Below are experts of layer 2 (counted from 0) of a mixture-of-experts language model. Rows are named gate (a neuron's input weights, with its number), up (a neuron's input weights, with its number) and show model dimensions 0-191. Each number is 128 + 24 x the weight over its row's rms, rounded and kept within 0 to 255. Numbers have three digits each.
Before each expert's rows: a language model's description of what the expert responds to. This comes from a sample of Wikipedia text that the model never trained on.

# expert 48
Non-Latin scripts, coordinates. Bytes of Chinese, Japanese, Sinhala or Armenian script, coordinate symbols such as °N and ′, and New before York.
gate0:144124135101136108121202089150121092156131117185128097191076126115132184123136145143136170107124157131088137142123129088150091137134105136121105095124164106129158105117161114105133139132145164117122093092140119152165120127111085155126092120104108115124045151109111136156123158112138141154122145111130126112109136134111146181165119151157139117131117117116157103099119102131103103132159118100093171147128154123119132082127178113155178141109133147137124153138120104128096109146146147145132137138140147127150142102108117098123183121134152140137104126109079125118100161131131103111
up0:139157095110127133108215096166077103131135124183131100167068136068152163159151152128136155119130149164085145132146153129138120109132114132139124098112173124114141080120148089109134140130155141112118094115112118185157114114138086152110123143135095111116090143130134145138127147123111137124123155126099111106098119114099121164173128150158141101123095111107148096102103111100131109155167127094110169144120142115112144108133165097138161111140115131121109137159108087124130122121158159129145125126149138142165140090119116115130171106155156146158100115140098128108084153144120112155
gate1:108138140140157129141135117146151157129178124112118107135114137153113150128172124100137147162130138129136115185152138107157101124119115178144116109104138115121081140137101125121137135107134127155087136121141115187109102166127099146139114132129156146142132152146106146109118172092090112153136139066108130130123159116123130131141115116167152141108122097119122104128128137171166121128091098104111181084126089143163124115098103119146114109132100132139115130128175089106137148147143080145136126181082165071145096113095181113137121147127154100115101093141116179115177151128107098111
up1:111142122162166151137138116149168153106182114117133106148109140140122141122159126116133139170134131143141122160148157117135109128117142181137117113111115122098088133138101114129146132131133123151100141123125130189114079150128095151142115109122157132125156140142099147096135158083107108112125143079104117128106149125126113136132100125180169129117137108111128117144119130158170115137071087136112176086120092146167131154111099114156111125139093139140111129132154104133143140143125088144140116163102164058172089123099158100132112141119153117110099079133130172098192156143095100103
gate2:116116127118139101118153126065140150124098120085153132158134152103155125124106109108147138199079107122139123114106167120111157122134116131167134141146099131147148141160118109091110106144132166128121139115171120139158150135130097143128092117096119094087136101127156113140125068163067160092129132135128166125122107137098148146164121158083096101167080115153144111109163115109123112098117127135143169136140104148136119124108125115180070143132127125109130112076117118130132132123138109130097156176147166131161099166168113141141141104157143138149104132122138112148129099150156089149
up2:121124112110118104126146096076100158120126150093118114164133134127145168131129159107140147203096095161128115144110145125133131158127135137141074146143124103132101143161154100082131129180113109115156166143143140159138143112140132135113158126082127111138137137135141092169130102141096136103148094131131116114144094158135141137119166148070083081134074121140140138140168150110117095118145147146118148139141066161166124099134119107135122101121123099138120095062138092116157108127148095126091182123112152090119143132137131130112134124151136139130083154147145131121134139144175099108
gate3:139151160144118162174129149134115098186126118091094065095120118163111123113127131082120120148132179098146175126125120075122121135173128161117081113123148128157094134162152108127158153097152142135098109137128151141123130142173149159111126132132134157167093113098125123101103181112110149152137103123085130160158103132142121139089115117163118092107112119124143169156128143140128112124107137128138167088136177119118126141143135168103131081090098154137135109106136142146173147161123116100132161111095130133091136115141138138129098126113184109144107157152112122127149132142116097090
up3:122140163113121138163134149115141099169129113126089058110136108153123112131137154048134102146136157115126199110117105095128117126144128129118089127134172125155100132148149101136113132128161139157094121135150146135143130136175153146148111130135113142146105111093161120112080154096114165171130118122094129152135112130162133118063116115180130086095110105113181121141127125135104141148123130127130163094114181119101133117155118166118155100103111164141142131100128130138155153136113118091127108098082137145119143123142153139113080123135185119114121135148123135119127106155107125073

# expert 12
Determiners and possessives. Mostly the, plus The, his, its, their and 's, heading noun phrases after prepositions or at article starts.
gate1:130080119104113157119108113136152099141063138123123113130131145130160130100144154129138142137090124153090163127096121128103160126121080071087184148153145134142174148152107092107158137116112129094096131134097129134175137142141170118096101116166137136138109127123113112149158131095103144147130140076116136155128133122131144163126129133094071143101115124158136134125136098114157108153190127149100106155117148088102130146102077111101142122132131129112073127125158135111125139172092128106108130114155139076098089147137092134156131103115117129088135157142140095122151123167152112127
up1:133203107142138125140177130112135132136141082119110152078092120104113163078130117127147115117153145115198119128134135134155174104093114125157115114087148122104099097082101150108114090131130097141144143102146162129118133146147144122132135099127115128130119117154122109125092103142116093155123134171089153121124135118150130117155177103140204140147115100169167111124119119142096137139134094134146100148146120108141120101134126133138149096089164136183135136121131118146108137061131106123110134075123122174149131116136150122113132118103154164141137137113143155165098149117100150160
gate2:133152146187174132112182156156106133122113152107116131132143139122131141114105096140119184155106141123121119139141114099139123131166135118156134120123127093154155069086103128132168126073140133155098173107123105138128105133194115150152142118124137098134118152155131143135121111121151136147118089120178149133120085073118097098085102097100120168128141122134093104120111127162135118134112122129134121091115126106120144168096168070132090095124125123107127093111113118137199183130125124123121160109106117160116129138142101153116094095141120136095151124103111149108125149123146105104
up2:146123135167139123102149151155114119131109144124101123126147134111126159143106113090122175141120127136139114159113099078151166134143126099157145123127122110183113093097103102151175119102129115141119157111145127119123110108165121116123164106135142114134099139142144132100149105125155136172086082139174166122130107092095109093103125100106131156106146122143099111122108152138139151129103143127136122075082143131135135182096169079118119090088126142118119100124121129137189169087124129124110185097118125127079118132171111182121082105105104124076139112133111111126126160116120117123
gate3:156145129140152119113133059184127138113143108130122102131142178179129160111142127115144104092159130160126148164139152097137165141121125137092105133147129143142074144159094101104160139128120103137134145104137132147159116134114144177145118119131120133105135154115134136117123134124163101122105132091183125150099125207123089115116150125122130107121178102141154114125127119137113099139123117109118100129126149099125163116137138120170112106081075097178133126135126164106139149159057116093149174170157113100137174130157120138141126137103141108167106103138132146105101120106117135126
up3:131123115110126140161119174078119111149134164151115146110090096105113127149105139173121148174091091113175120075114109169134129101144127120176172129091142145083162143110155169161113133111187152127148108124121076129109153135134126103120155096130148141122105127158105082125112134102104159145138128137096122107157133109155162160146123118168107169158109135088118131100100112127145135142147139155126140151132130136102072153113131113082125142144181128110102123128131079176135143113183108135131102123097129115145092112114121119130136107131128143139167141109113107170150128144112130143
gate4:147116106088120147099083155137157131129098109139122151129161139146109139132107089151135148168133145126101140084119083137129116141088104106101093132156118210141153131135098093127117108157089151117126145154134124155164167103151152141120070129121132110124114099105134126140142121154134094144152132115117052176160074084121086124170122130148145137132176156115163163170139121151109167120134103139163143171136124112114095146116148133144155188117105131099103130114154144114124142160109111124159127124148128143153122148110148125129108147115101115109150145126141108149112122115104094108
up4:118128121091092113116122119102141097165130128096091156136164142100097139122151123144128134121107128172130139133143076099134109102081157160117118133155120163126105110143118135155152129141088137152095136120130136137122140127159175115138132145116123126133164128137104117185111167181184126122148106100108105110169135107129121112187110129115111118104161096115157169144144125144118122164162174124127068136120138159115079133114124168169099140143150135136140146153111144116141137176121144104116136121138130124185147126136132099110103137154139103099133065152120118075151096079108098115

# expert 5
Sentence subject pronouns. Subject pronouns and subject nouns before a verb, such as he, It, they, who, or the city, film.
gate0:149154110136090141154111131118155113137095120144123130087135121140173116151146090114102123132124127142177112140082118081143129143195129166139089130164104114074109155105099104108107107130159120148060110114129152164105109130133141142134105108125136101110122172140160174143125151112128123106154119147114126137113162129117123120113127121084126131137150147209103140167126086130127110076139142071122122161138127095138132148122135174118134142122112155143116122130121060115116155157073142116127110156161148102102127133106131156119135121158127105146147105118165145119140092126141112093
up0:110131102115156096100134092127122127131136160140143131125141126120113154074092095134154174099113125114094155116144097113139134099118139092077143105116164158174150119110128161169157133114131128121197103123099129148141167123124125144124177167114117150151169105087129110120154166168104139134128141089136111156121121145105126121156117121155152116109122125092127157106134155127093152163146128143120117117086143152107135107083168132121076090135130080132143161094129149127177116070134131128126117096095129117132119143130100092115163127151148120093118165119096145129101150141096173144
gate1:135116126138147099111152145116149107159113124123113089142131084186129097156148105133124085159134141109149126109133126134144127128113096141151132160159149108133105124117125153127105106129135189138086083133141161123176138124112158134109133116081127167123128140128142171106131146137127126194134118138151144052128128124105104132120088109128148123092114131125138129122109184124137114119067107131135123106121087126108113144126156136087114105160123138118151114130091105146107124177102123130153186111124087086163147129113169104113199144141105144116137159139166140118140136120105100080
up1:120114167140093130142128103092053102120150122083175094150143146109178128137119117078085176140130105106132156149129082109114147103131133142126109149116130131158103117137148149122064111116132142134144126079140135169106111147149111130110137138146102126173116153116151112100116102124140118099151123091121102159110113135150153112175145132104134098146094117146157140136145103116155150085145132107101119138170177147127144126111140120144161134142139131108120135133131118130093125063150134150136130180133118157104160124112096111102072120136165115116159149172110143148134131189131119136
gate2:160109150129108104138121116163119083146164113109138138118124140139166091135148120196108131122081109128070139115096137121116117136115114106123113151116128186126145113109122107106123146154164131154140156138161153110139123123145142076133157110188157088123126079103108123136129107107108077174174146115097117094121144138113142155138111185128126143108157156127143114107126096170103114137122153154129129125116170114146202135094140125159136143130090144139126097133130093091125128137128109130146137100136153140100089107132135165091151114162137159124094128130136091142084131116107141092
up2:083146094092173155087124118112150137098123128123114115152131083171119086120099133096132119151134148095137115128162117146136091150138111148112136116087132082126129146108150133134141069116141105085089092116125135101132116154146107179175134157063123135150113121162115127114160163118152136072157103131143149171103130143166134117127173079143111111119132100127138107157122137069157144134122107106134117127125099112127103147137120125132111146158126136140140143160126143166160148159136117101089135193103150092132151127126145124131077119130115131169145167127092127142160139151128133137
gate3:153134118136095146096147126119100107153136141162103133099125119144137083117160149158111132127150121138124160146107175110090166111120097109121123133048106090112109100113141109116105123107142134153098108087099103123122110082153162117126164166122108107115156116125115205125103117125123143182102145099112110131166154145101129136155108168152160126126070145114144163137151163131117129141099127102126121145118123107138140114121135129142134138120149084160114132160105085134164157154156098095142156170179125131123166120156132087135108146114133137148083133140155108140132163119086132145
up3:120111093108141126133085096138125140110131115071125130134129120078112118176123134091140118137095126101132116102155102170160119151120165136126151122150134146117151180110092124127160120154108091099139144147167174083137147129123104140130092122119128120128124144138127062172125167155117140091134132144141187150126114135156129086124154112110097137149144119158072125122123107110122128137168128165136135117130130169129112156136141127107132149129090149116165146109153129112102073137076186155112124080088108121121088154106162156127110116136118134126156129120116157091112110131178122094

# expert 18
Leading number digits. First digit of a number, mostly 1 or 2 starting years, after a space, parenthesis, dash or dollar sign, such as 1944, 2001.
gate0:146105160097156112103097148135132132138164131103152108161112162100140142129114148154076134124103122089103140107059119132127150142128127084183119091084114123125129091156133149101145143120150118108055138134141113142096130115134116116100091141136159120108120149136133106117136145146130106123114129156121126105128115218141133118117110141112101156149128112122107148153148105135110117164106114166136100177099150120123100126117144150121095113195092146142159147139135099106132133105118068126169119150111146139133137084095137148109165110105096145144103164113134148152119107156140093150
up0:115109110161112147149171100144125099121132107173124134100126080149132088136150122112143092155120157169168101145186118137151101111124109155085131146161148119120162156099131099155111136112083130125151086099116116131144109155147133114115173093106116121120134089137142158154126123135123129128170124106130127163112126104111141123153151128125158119085121164142163095106133151111131118110141147078147151091159127134114180125133133101157197154080111114160078135102097130165099153161144171136142125109137110136131138187148130112128129163135122080117132130174134123133136160130143153125
gate1:162090186130143101140141134111162117147104097136142167142152134175095110121113134116133152097103137119136137171120135115127098165130122121134138130138150149125115119129087160126086135148135141150130132107138180154139143113139112154140135164091159142101156098094107167148152150177111156093144080140123131086104145145148121140130142126111096134122139135119119090107117092142141137076083109116173083141137123168152185131116140178133100098111139153101130159128059127135131130116098124124115103127126128110176122108103161066102150114128120148170125138174131126120152131103100138107
up1:092113084113125141121099117118111117095128133118119112144103084106104163130127101130103097183178129160125103115144132088137140133127139160141144145143132106104198137117158101110116176105124121107127127126155101156105112146152182116137129153173110117141137152159164106131114132123103146144107168154136165151123107110146141120119120128118144124138126090120122130134134140094130112132191125168126103133107129081092104108127141109105122093151151110108117091103148140176137123155190096110103126153086143160081141110123103208183129113122127098140118135116115144115126148152157129152
gate2:105148151120124139119175129141143142129105137114119122137162129103104124135158133175145120079132118135133133130131147116075114153121104122084148162156128143145081101150140122087173115140129108172107133156169096113144107128115111175165122097117139121099133072101184103164163131121130107108154126171123166140078104162116104122172143167155128150097159056131097095098164140104137123151131121137067120143114124117125129141125143125142115132104121143176129138148087125140088148118108078120140139130142132163113138113089136098124146151118135099081089139120116116155121139146117122115
up2:095172144095118128103133098141118151137130146098181101142131105128111105119148135173096123122116084114172123128139146133088088119128136120148126093118103097187097129116105116137156128125130113149110151149137105105144105137178149131150142140165144144112105139123135143154143070133143157131139121113106144136100067128103113146169152127131207110133143069131115113129167138125163102130128164136110102078135176121138143128133162144147069130133144079179161092118123127118110131153119105120131157165119097147100129131128136153133155124103134119105120176115126143128126141134136091077
gate3:079106109122110122134117113128160168121149105122101131101157174166094118071125140165125122159157116124112142127128131084148123149140128160103118153141100131099123144130092195146089120146133129123116095129139159091127086146123134131189134136124168135127147115129150132129161123128140138154143137100102085141179143121185102115151120128102115132127136114174106134124131168092118124163110153122100098145130123077135136130138124145114139096156124148114124119132130162146108099114106128129130096134078145128111102094121145105158105176160158075160147091117155139118103172172115171095
up3:149137106151107143106128157152100094116124143123155114101091118100178155173122087123174108134139142109117097075126128123124119158085121102106146070135157100157147110144136111115179124115152142111143177144143097155131138142152149167099116108137134110086126102129121105148095113113126113109152145141130158127113118112076137120112094174159145126119115142074123135098137113147151167107132107111153146134159147101124127089158125092125091113115141147140115148159134086154168102135151107122120160129206115125115154138137164135144112109136105129113139127157066152125121097097147098151

# expert 0
Person role nouns. Nouns naming a person's role or occupation after a, his or a nationality, such as player, politician, son, cartoonist.
gate0:125144129158145137179142110147117152110121145150126112099109142124116116145101169133098094124138120131149118170122135086119100150115141151112090149095188141134101075135128154105100078124099115181068149079076101110145118085172127071119129106143132141137118142160129118115135132125127157116112165134130149117132157117142102166125133106094148119120102127149126190089134132156112124156119151167098107134133130148133181135170123159125120127131136166159134092148097144142153151155110121089140130097101083126129129161146134129174118116132140136132093133078125139101109131109142163114
up0:147124133135132142160130156118108123158174134091149175121169103133116124119144133171141132103109172098117122086142140113085113126094112122152135155156128093141127106136095131111155099148136122112108115154153171067125125129098127180137111152140136130085149087113171124131089116145132101125169111107130114177155160182145115134120160112113120128116118133107106104118118149113101122130136121155145118147154137101130125100162152182133165152118177108115157123142156096084162119125135137083141101117141085125128126058133151142100117103140138124123147137148135071136107123149073143094
gate1:108174125123108113192120113147122132129152157115096141131136132101119126110161133183123147108148145117116109116118092126109125109144127146094120165135179139136127122130128150132125111114129165095127120159119093138166101112123095134122099111139123120107115156103129120116091101121140097107164114176119132124133114154147142126147101140181102094170131122103112112089169116154119131161124153181106138156125131169102124130140106168103097090106139133116164087149153115164129148140144111102128139154093138118108167107152113129106040118153160131103075140122127065102133185119145113133
up1:138137115130148154108113127111125144145105121139176137131123112172144147144125131074133128124123108122115153115128180109122152134093110133177095100112090120110138140132119141105137147131141134126111097141135140095065160129112190135115138109105149140087122145139104146098147148145126091101100149105150126152095122076105109110099123122102131169153153156137142171165094184102156098112156091089173118122155156093142124139135155130152167120123117120132114140113135154072130120104109121173120114144150100125143082108110156150161183139139115120145143133155132163122148077185127160123
gate2:160102139146127119120128087094119120158161151123152118148169148130128128184130131147128148138125128112102155180109183156113127163133116117142092144136114112117118073095102099112147122136114160129170144137116125124107108066125106125154097173130130156068138118137084156103153133132117097137143126145127137130097128123103109143103173072163131131092133178101120098110134143173116124085098103139106119136136116165119113164130118149144145131161110112101171147078109113152136115123111156183104147130138099118134120127138086121150173168111116145139175121128141156148110092112098128130
up2:134136097140146114129136143104103132096147121115123130115086131087115138124116163130117122111131131138099097131149191158129132143123160137135140142106146148104184141135137108143135092158122128132112101135106101163145137098144122126152153103156110143136073099103133156121080138110123155154121142157126113181145130130135161112138138098111153140153102099095130126152144098110157084188139139144129171149115124128128111109127163128141100104133155188156113072153116085160139086135101138097113094133119147147171134151133162112127079084139132132129074140080167140161173146103124115091
gate3:135106120144124101105117134124165144183113166148125086131151123091141099131141113142155122148170131137102118161091114113136136072114135095146137150118129119178080087125121111123135138131156093150155093128126170133121126125105125115131143151118126120107097112104112115094131136132095096095134147139102156099135169121151108130122136138105108157135130121134115097128193111144140139114113128096125158092099149151160076131134126094151182149143142126139147092148112075149151128100058142139160118112137120145106144170115130109116185133169175148115111125146104132160102160139187156130
up3:126079143097121109114103147116129134149145136134147165081180145138139134162150123173142100134157161109120121129113087149149135133103125086120156145129133137116170128116138110134173154160113172124135108129136129154133113085155128144123141128126129104125129167164116107085120131132125093109145137143081087140100075170137126157157105123122103141137158114090125120132177144117144129125115106146186097136107159175108135155087104108142086152138111122094104113118118113158134113108101151117141102100161074105153122169101123102137144157110151106122080104143112116198104152144103123148

# expert 17
Possessives and ordinals. Possessive markers and determiners ('s, his, her, their, its) and ordinals or their suffixes, such as first, second, 33rd.
gate0:114109140130103103160102098125099087141129169119154166092151135126137102149078129135165144100109102099081138130134160161150131139155097093149138108130121120101135097115126125094152109090094151127151175130131081134151135124137147090126136095113108082119124146119153147134122161124123126131155143118147125122119108106108096114139128103109143122195133176135158114139093128131101137118114103090126115101134147169146177104083149110132123121160127110122131091151107113118176085082153102164145140132125132145116111101103104125116131108099122164114179122103177157164139173157166132100
up0:148114131106119100167128115125116085176124133079129150129138110128118120170109102161176145105109112137080158127121131156119124126139108112101122122119144105100138119146127111123167110105088145145160134161108102149164107160138125119141150129130120065135147115117163149147113093117130071148175106131135148129166106150102106126121133132085129127183167132121127105111092189109113128130127102135137123139130120149150165078109123132134114127124095136116121128145106086146138064112107141116148144138146132160092107122063105133116147107103104141132135137143105136161159111196190155124
gate1:084152108082115148110136108132148147091154129114096112113153161108088152116132104128185185125138115137105120124138148171099125143149149145085114155149126106108144110138151146125142120096121129123139132168080134125150107128117112099133114119193141104119139165158139146106106100159112118117166135113141130118113118109131178138116109117114189109117153147181123083091148157120110115106103109146130117131123105124140165126152121104120096112176116137167090146111121134175132118123087125138187128130160135125145138130153128109090093101103120143105088139064132144133135127167171160145
up1:155127126137135088183115138165179150134130108141134090149139111119117167132096143162197138113160129121150144149092133106108158086112080120121130129140146158161112165138159134115111158143169115168130116146114152125123129074120135154120148155120109144123124131154154124085161116110104097108108154131107099122141111160128088173137151126138114080127156153142129049108141120129142111088122124157122151169124094128108094090123137129118120141110070113172135160134138120103089119114100123120069126121157137107110148134127130149158120162127082117143102114139119153150107102132106111134
gate2:134112149158094084129150111077158093145203169147085114132140146138111118157141125125129162105149117132147164145129112120117128134103124167142094122107167081117154146122147093107124142091130126152173127169106120135085080168154152128168120137085102119129105098106134135098103145163125126142128151139122105133164153191100109139102152119123122177110111136106148125111107148136144107135140130157076155143135149120125107137168126083133110113114148109126119160118175104162163134139110140134162125132127137167152125139126155162109109149136123128123099121189086143145159146124146144103
up2:126107102095181160098131137142099175139051109102138104120124125134125144099137139108136126147107147128117075119155123120110127130135116118129161133120121153154129108143087132161147127138156132082116124132171141125128170103090077159115145123116149115117127135154115148125135138085128138104169128141102166083128086063122180160136100143117156111112138085122083131152144121098121168151139138122157098121126081139151164110102134134111154140133130147109117101153079147093081113129146128109101127120113139104102130140133123104107148140136128107153162141054149094140085123129155134153
gate3:121137102164146128175116104133104140148118103145118155119087123125086130115156107144137172111114087116114120117117168156129136126097148149133126150144145112151147138160217152122133166128165156099110141147139096127093150129142127146139088153074146093076080111095121128154150166108122140141127133134123125138122137135170125134182138107125135124139122114107140087132102158144128073137128141128119126152144107132168069106135088089087121150114134121113135164110179128147145086124107120138133128179074127125133121123124108139099097110114095081129126116124143097115140105140087111165
up3:119143146094102144089117102128106109117118149091123136161152118151159144156131145114090111168171159144144160151145090120130112179122103102123115128115105128109132121088103096146188127104124121130109111118115150102137148114134139124085170080157127162167131155130188130096090119104123126074144156116125138127106108118101114120093144130115125095114102130136129153145155135135131181117160104119134102084131103114106131113130159182141133095133124103153145088136069134130106155113150159132109150110163145115112139149168129121136157163166123141157147136136107137098104191106172144111

# expert 42
Event and achievement nouns. Abstract or result nouns after the, a or an ordinal, such as title, medal, victory, version, role, treatment.
gate0:121188144160088163137110158129125157101123114136144137112083174137104119094131139099093121136118131116140160132131144102149149103108154147157134143125146087112136107108124138119148153094156136110088158142150127164125138127116079144124111122129086146143098112128126113140120125122127151092136142109135135150165122094129146152097107119096107148148102072175132101130158139104134101148139125115097104139065134165098128142132141156178129133119130084104124125145123049086107154168104169153078107150123131118167101109130135128164168152137162193127132139129124087126130129142128138106
up0:128144106146080166166123177133172116136136111160158144135091162145137125093129136172103143129111141126127155103113125101128126117094128163155145134069128091162134116140169125136178150111156125108058140114105091126112105115086094161117151131123114117137161090138107145093113106119139162110117146108131142162145129118130151139139134116129119140116114076176160085122132127105130075175125151113083146117112142178127103132113118126144154140104118137103134141160071104100147106143144141149090141109147131095141116140086112142154162199129152119119106110116140132135133118150140126102
gate1:137140158153089123168114135155086166110145122093115084146166115124137118116128103167118115119136107128167094170130118127130090121131097100133139126141110124126094134088110133163137121119161138119109167165126132163144138097160108115207140095152111135129121087111116061114083137135122116153154061129139126108176163125132105143120151147163160152130137107106163147128112096108160163118155150116111162089119136109133111139159126123135161149171123108148131116121101188145084158155093108150105141107082130120142124099124146112134091133107130151157155121115132144139141151141115140123
up1:152114169087111154211115074165099180120164098106148112139154140101129132121119084164103116103105121118160141138140114113160114109156127130139142151142122092089148133113092094147117086134115126120106169152103108162171124100132132124185126108139100131137102113118126073116106166112082111161136101075144132105133134112116109140096144121166122099171130116101165123120086106102132134134141148118125163088125147099161114147132138101104166107142129123113123130115087148126101166141131114156118138129118143144121135145107138141152154119135105133177109101148157136143120163167141104137
gate2:167120122115104152097104151123101182112091157132107118131114167158104165131142119152151121132103118150112144112128145135113120092083088113103151122122182086146148170124135095139114111134091107147123144106084117108161112123097124110132124130093129105124147142178116138173117150166142168143104095158159064115165127161107148103073131170081119141130105166134118177112135126119097102138110112118136168134138114155125128107140096120129118169108161116114097118124092132128145128126153103106125084117125118082149100121142151164106145177135129175138113152144124162101116107124132132115
up2:139136141112152102142137117113120130149114137110162098158096113154140145144135133135115133101092097117121087105108137154093095154105109117140144120112132108175096176108145101109143079120098104150099162132093149117138081093120144096124159127153126096150081115161110144163117158175122162136170133138139093115160165107081135097078140147140112173153088191117141176114109092109092095124111100104128129129114110128126132125136146149111118165135146076130116159135113157129170135127122126127119131119137115112111182113131120113103155132156161178152138133124159153148151165151122120139
gate3:136143108149143132084152147112123135133111114137134136140156125075137105104100119156132106119126119106132158163098129097139123116130109144139075171151088106138114131139124087142141093122120118144111127104145173110114142119169120133193138123097140150106089115168172159100117088180116111177171107106176134112174096104138116117132136176112126114157116146078150068155172159162139119150130127130142129139115140149117146085136165133089108123139113140106146147165114091116132094141109086111103135119089153139135116113128115111133112146145183151128128135137135141102109139123128181157
up3:120146111164154167084167146100129111137087132099152115136136148084160099076137120162120101150103128146133144140095118134162146121132111131112084142141105126152111110169123117101120112079131157142089099113130172086117142096178103122170127176126161133108069123166159123097125090156116088185142124136162113129145106113143137117122120167114110123126116122128169102157141146106138122171119125137168099125143145165135139080112178089106073118138145144093131101143118106118147127151101121103133099129100123130109122131151115096114124096137167159112148130139127127127118128128143148170

# expert 19
Section-heading topic nouns. Topic nouns ending section headings or name phrases, especially "World War", plus History, Career, census, Government, film, League.
gate0:175128101151117121100155155160130115091118170182093155139128117124102119098073130143108115118110126139136111080098109138112119125095126151156109106134098109126051138113118100164150143137140136134134087129121156105149143154164120137120163095134133200125148156063116166105078100104114138078101143107104084103151142154090151122148160124127126131156106107118113136129126102139113159139087131144132130174143118139136119133133139165153128153126150121125150120117090121116120127153103168134143123119081178134116147147167138135111107145131122111128123102094124125068138154120114120150
up0:132136109163147115071167129166117058096142172138081131111118152127150118115070108132146153105151158104142100114101131177118098133139120141141158092124094108147096149119120140138155145141134098141121080101099171111118121112124118133121143109169125188117146156108096102092081100135139120114126089096125139123096127169133147097137135127128141140133110082097129160115115100126148135121093111138101124136113108150153131124133151121166169135110172137141137125136095135151162129106129133115174149163095192165126155126145163118123122162141138129115127107072104129112116138096129146130
gate1:133115167105099143113087114114117092101140135142143126150135141112105140080111158170167217124110124119153123125175133063111139119076100132153103127157145137138085083117117128159112133086117145145110166128143131129120112143134117112156119142079129116121096131062162152085106139120150085113144134145116122118098136157141113124190113129157155128129161084138145168094119117149159150163107104116127113118148115140102122108110125131157134134113144100130138126128101147113128062114112123132118127129098132131128115082120165126160130101129143153131105176135121120105155146128139179134
up1:158147174114105138130085140127098087121124150121106107163129145120126173098106117144173200134091133110158140137146146056090088114106097121173105129152163148135097096108117134163124140116136156136123149126143121141104107141156087103159113129080136096112070134130155137129105143141173097111151154132121130108122123146132120140179116133150160089135153103133157131089150127158151126172111126119133119106150128125091136107120101104149134146094146113122163116136090115123132104094101148124122136164092132127084151082101164125140160109115121140158120170106146137101145137147134150141
gate2:093073157146075152138097104130172135118113137170178122106199139168159142129113133076129099162125158122141142133100052122143144155125127137117097104118099128157170130127143139146122140187142125108105110134125118153113134162148095143101132127125138154167102131125152125145158159114136158100126142147120146113096138121141134122142125136122188114154086128155177110129131114099119134134126173116091116129142135155127107159092147157117145117104136115085131132110154122097138105143110139149116118119115112119128142064140144080078134126147110134113150130080135107112125124135083156153
up2:089140092084085140146083108162166155181134107157149105088178120140130088138115122115148075152139180159133118130136132119096186137132126142150121092146101148143149145136148143138113144173121145118074147134101142146107135149106121125125130088096093152167117109106112132111159135123127153151125135096119135143137181158186088134146167123126174139169149153158122161137120081128134124121094112158143131133117095168096111110072125129128135147118142133112092114136141153121137101109129135160119106099133147110126164131161128113114114116132114148109125110071156123128158107133109121118
gate3:191122092099139113101130141134099108108160140124163145129148144109127163123109129158155161109149118114121125110135130109107110121118127110106148101159065110122125112120171128150112082115135167164101141133163136160156144118168074106182129111162129123126165102136128140136085120174135155141157132123174134123133070133132116089085139149121150140138100136109114146101144106156131095097118139090132163090160082099166145142157116097121140166128142140149131152133133116119124094139113099126078133092134103119166133125078100110137099158113147102142167129120156122129128168125083138118
up3:099106164128144128129125126122100132106107127135139147117113092167126112138106145115102070147116103087129153180107146153158097151118153153104059126132093129144150191130116146140085137115105139129108121106139153142118144115141119131122116181100120152125119107105123142129104118090113110154155130165118082099120111106125120160164153130184114097142067161106133155133151102107137139117118125134125121097116147151120159122132167101109109164149084117149165119072141137108108155179139159098116152136097090146130109131133153137160141135105079198117114144125110161131145115124130121119